From a checkpoint of a small mixture-of-experts model trained on Wikipedia.
Size: 8 layers, width 224, vocabulary 10401, 41.4M parameters.
Training: a variant of Muon for the experts, 420M tokens, 6469 steps.
Below are experts of layer 4 (counted from 0) of a mixture-of-experts language model. Rows are named up (a neuron's input weights, with its number) and show model dimensions 0-223. Each number is 500 + 40 x the weight over its row's rms, rounded and kept within 0 to 999. Numbers have three digits each.
Before each expert's rows: "comes after" lists some tokens at least twice as common just before its tokens as in all text. This comes from a sample of Wikipedia text that the model never trained on. Tokens count by the router's weight.

# expert 18
comes after: "of ", "'", "in ", ". ", "for ", "to "
up3:596459482468528447479477529537500507491530450514444521474505476468456557491524518534522510443511554512561490519502481420470515453460435519538402501587532488544547457498529577516514470493489541433502531560453513467469421506550514483515530437506548517517480536562538479458556405521524438510513575550467462510512459510484465532490491435573494499505512516455521505523500529495410512591515497555531533484521409547466472525472529507426493512511518528525493493499455483479531457358435524539456507476473510493478433468454518504573498554539465460473525471557503446460461560495459558472582501455464554419537507558541554465530517471473446474484514490573545497511517445507467505507460

# expert 5
comes after: "\n", "|", ".", "==", ")", "==="
up0:568495487513476472434464565479479519456468556457501538575504516443512490461551516528526512501517528533508511535484509483456545530536508456536472515531508501487460577489531502533494541444521509537540477501388474581452444468515535574439459531526450546478517538515428537533494497529513485518589487514535532503506481510516547468554448412483430448518439487515501505557485503570431584524529468520571544462511492524495469508472518454545453496481457498460454450517506538458483497482509540525447576486431492526507515479525543536394396498578496400402533465513481449437459498493495522444568546507517479505490447507526548477556497449477476562465464463499548586528563526479490506476444

# expert 41
comes after: "| ", "- ", "\"", "; ", "place", "• "
up1:511500428531432468488530476533467483527584465538504515569518501536498519467474512480555480541490477495472474472491472512426478515462506564469509571534484435547573546551565497524461503488474447485451448508508603431507395505541478490476494475500554534466506528484528522508475528505467408485478486457498581495515534467502528504451485500480508484507557459475459495571517480553477471520575471544516482559499537501542451468473457528506397546464465480434491526465566535503529439525425451532424495539449573534512461565445541497560591503593510444501511448468530506575487461490528504505476491461509454525468537490563516495477465511568510528510428410581455440470520477518489496443557

# expert 13
comes after: "\n\n", "of ", "in ", ". ", "to ", "for "
up3:464505476489517477444482550457556506525454539503535501524538544532559522496439444545561471435495539522521543517451511569463547491509505515454524445556515477458525514485575459553541509452556534495512505504555492452556457470521502490551511418554537479439485546520538540525496442429498526519512485449464485544525506476528487499534489531437582525510478483460550559528464498479478479530577482517520523476564429500461489543548503411559516440492567566501507484397498487500506443464511571545473437553506524493433473559558558466485508532538423441453470564503475392565502512536455511446478462547424504472439479520513529527490465450516418547504486446446454533451502476498537458478532

# expert 66
comes after: "| ", ".", "–", ":", "\n\n", ": "
up0:442460499567449538512480487537570526542553466443469530456496524527530512594531560485448496486403470503492489522391514550514407464482504495480512480466475511499491565513532542528531523514450442476497550454498531455508560462472547520501539497553502493479482505481510539459451539454451507493467458494555499504542499468604562462516510506483533468411488492403507480514391574513436516547443504495553488473558467533521511495537525505477542464509474474493560510556522525547518506425468503562397492591484483493483562542501561552484505493496550530506462458541459489522512488509484420481522482462442512522453568533432519515534480498444542453505541540458516502483542478471556527380481

# expert 39
comes after: "\n", ".", "|", ")", "==", "\n\n"
up1:548479543526504557473552604482472496512465493490504465463417577496583539503583470475455442522522555522531484530519517489466391425538501502537532495454479447515524485424547521551485468483457506458536458483496574535510484582527484522421461592497495496559472474517444493492516490473431523460445493574568495485563476436489448514450474550476469469510429463442497534503547439469474507507458461481518530457518541493444539555509523452541528565480503521473476483555516462477526526466493498473532440457444525547551477408469502541470478528558509483475535505478433590521520517539497477551520457542494490555501485506496522571476513473486481478506425555589498453491524432541498570551487

# expert 49
comes after: "| ", "the ", "–", ":", "- ", "+"
up13:504504555506468532460496515530555487500490533482475557547488576449441436465584426536495540429483481412542457456480485474490518611510442581587533494518525447557522493555529520462542492560544464436570555541548458522447464552505488513484464473412449522550514492440480480515461489492547517468515522545445448464569465540516402433457459503470455503470514514447450533494436547517451497466549483444536512500516534481542488482567480535504466506449482488516541505535467487510475519500516490543452512516502423507501526484495489424542486510415519605477513611517465450569518474494508507456480463493488511534464507502555520480542417500536569533446488518485494552489512542525527508462480

# expert 32
comes after: "|", ")", " ", ".", "- ", ": "
up10:441562544494487426494556516451528467498501490587496493523452534495528461470457541471514538456492554526438439489451523492464528523589439462441503424540527529497489490467542558514413547515543522419516529522534455472500543502491512498543515407493492530455576389506464579460512504483539490512464507497562466522535442499572509501492453540498509441539573511496488538548518532511547437469523484479569491498490495446495513520572459494452487450476523481489468505477452505522531578527485542576551499567476464515477428514549527525539489518544516558497484496456512419509446452526473485474478491423473529525429444501509526489567539417514496459593533439529503446507483478447550485420547

# expert 67
comes after: "of ", "in ", "to ", ". ", "for ", "on "
up0:514482578505416459506482475511564538454509568561443458565522533527494516450554469401497554524600525522477546552500506530481525492456477557538405447547507524533538437445494514554447501523528550526593489552508453517399514480503489513507586454538533455470376524503491493501500503504514523481439496588482493476504429509516423523457459454492496517524503470476475465569528528520497545527502518505482495477449501473443507547493445460553463492450470571472480487496461519435454436493497504543501469510507493521474449478480460478498479525448513513491473490510490446522499514480579546571513453522467540420484491541520534520543493576474516498449515519573525551505528568477513510489371

# expert 24
comes after: "the ", "- ", "of ", "and ", "a ", ","
up0:492509580512488524499532473524497501533544500555485500539503515482538544535595593533418567559481539514523495469510470498557512502393469540487497441511446570614455406481575503477485405499474508513469510450514505554502481490471466476433510524507548568515526490459472552534444545445498560500488532511486507466563470487466457495489513461469501462439426487497523502493493529529521508441498542500527496514441509497464509533479477534551508481520484541485494488541413486480462520454525469599508468484512556531521417507516487473461510522503468473504504476465421497579523428566453482458552503461437588425481492505500522484560502448571465453449539492580544508467459525585489505426539

# expert 19
comes after: "| ", "; ", ",", "(", "–", ": "
up1:495476534484508501512547529512540450475516446509497447421457590450497501466462505503408475483531478487518553474488483462505465507516449438434533454521515539501466533518507501532515553535512536522453528444508559409538522527465476510553545454538519461463554412501470547556506543475518486456524457531541468588469553577546503477454532539444448474504500517493554495377457550455545539483493544536517482517495486476433480563526539539594488546506454477463507530531512478513511507515460512524396491502551491516457497513518539523561541506494554500496561475496480552573444483486529542477494561521408449495485476465523476477538466422556594485460461478583505381471519489472527450513499

# expert 54
comes after: "| ", ".", " ", "% ", "–", ")"
up10:505501448597536489504474502547480440519596482455401472471524510506486504511573515507450531545482498455416462529563486474482427514498530486537486470565510525524625491428516518517514517528513460479543436478557521521454497562494500548493509548512513435487478572462487503492574466448533459522490520507526473416507442535465457586437501485520466563455490505516547540494450475482481536498456524633468542468508508426504550475565547488501449511577553528469531521522469523533505539521508480444452551522502535477510554473522446462514510436517461454515474499452406512570463544461530443495470466543479490526499477501507383533452499510512525563564478454474499520477525529496489468549466

# expert 29
comes after: "| ", ".", "–", "201", "200", "199"
up11:527483496492535522453461490543552547539546531459471494531438495434482550499461499448511440584414543479530489538484499494529435488584534550466561539540560442515433537568497480558532488469515500528503495531445545524398565465522478492567528527492490461533516483450508482505487453511519486540539476513536439537503490549505613525570438473564492514502392534537593453469507544446545521483433505494490518520486496502509473469452450438466422481521505500544491440513541515466515431492513482418513566526434503450489534496433539370536484600459507509479453520511438474447496489462524515522430518521499512492471464501451482507523460483524488463473549554487513479509485553521537483532481

# expert 68
comes after: "of ", ". ", "in ", "'", ", ", "for "
up1:493419485575572523460487553511485488527507472442519487455472470477421506538512547492478495473521523498555540464553470554538568560553516526533543506510494401531462444579483548557475479518431561501556500504427438498516498493528517510506523432518487487490415498470556444575454466474504460530499506488485427568566444493488477499468460467475554446550501525437443521478443560516492516467507437495512439546395542455499563434441483480448488530488543410525445441482437511567492504460523523505486515528526541473553491492464448524504517549481550561503582574559449532496514545486437530522460470487486493516503461503507543571503449468550494502478509576491480496504534490534571451513502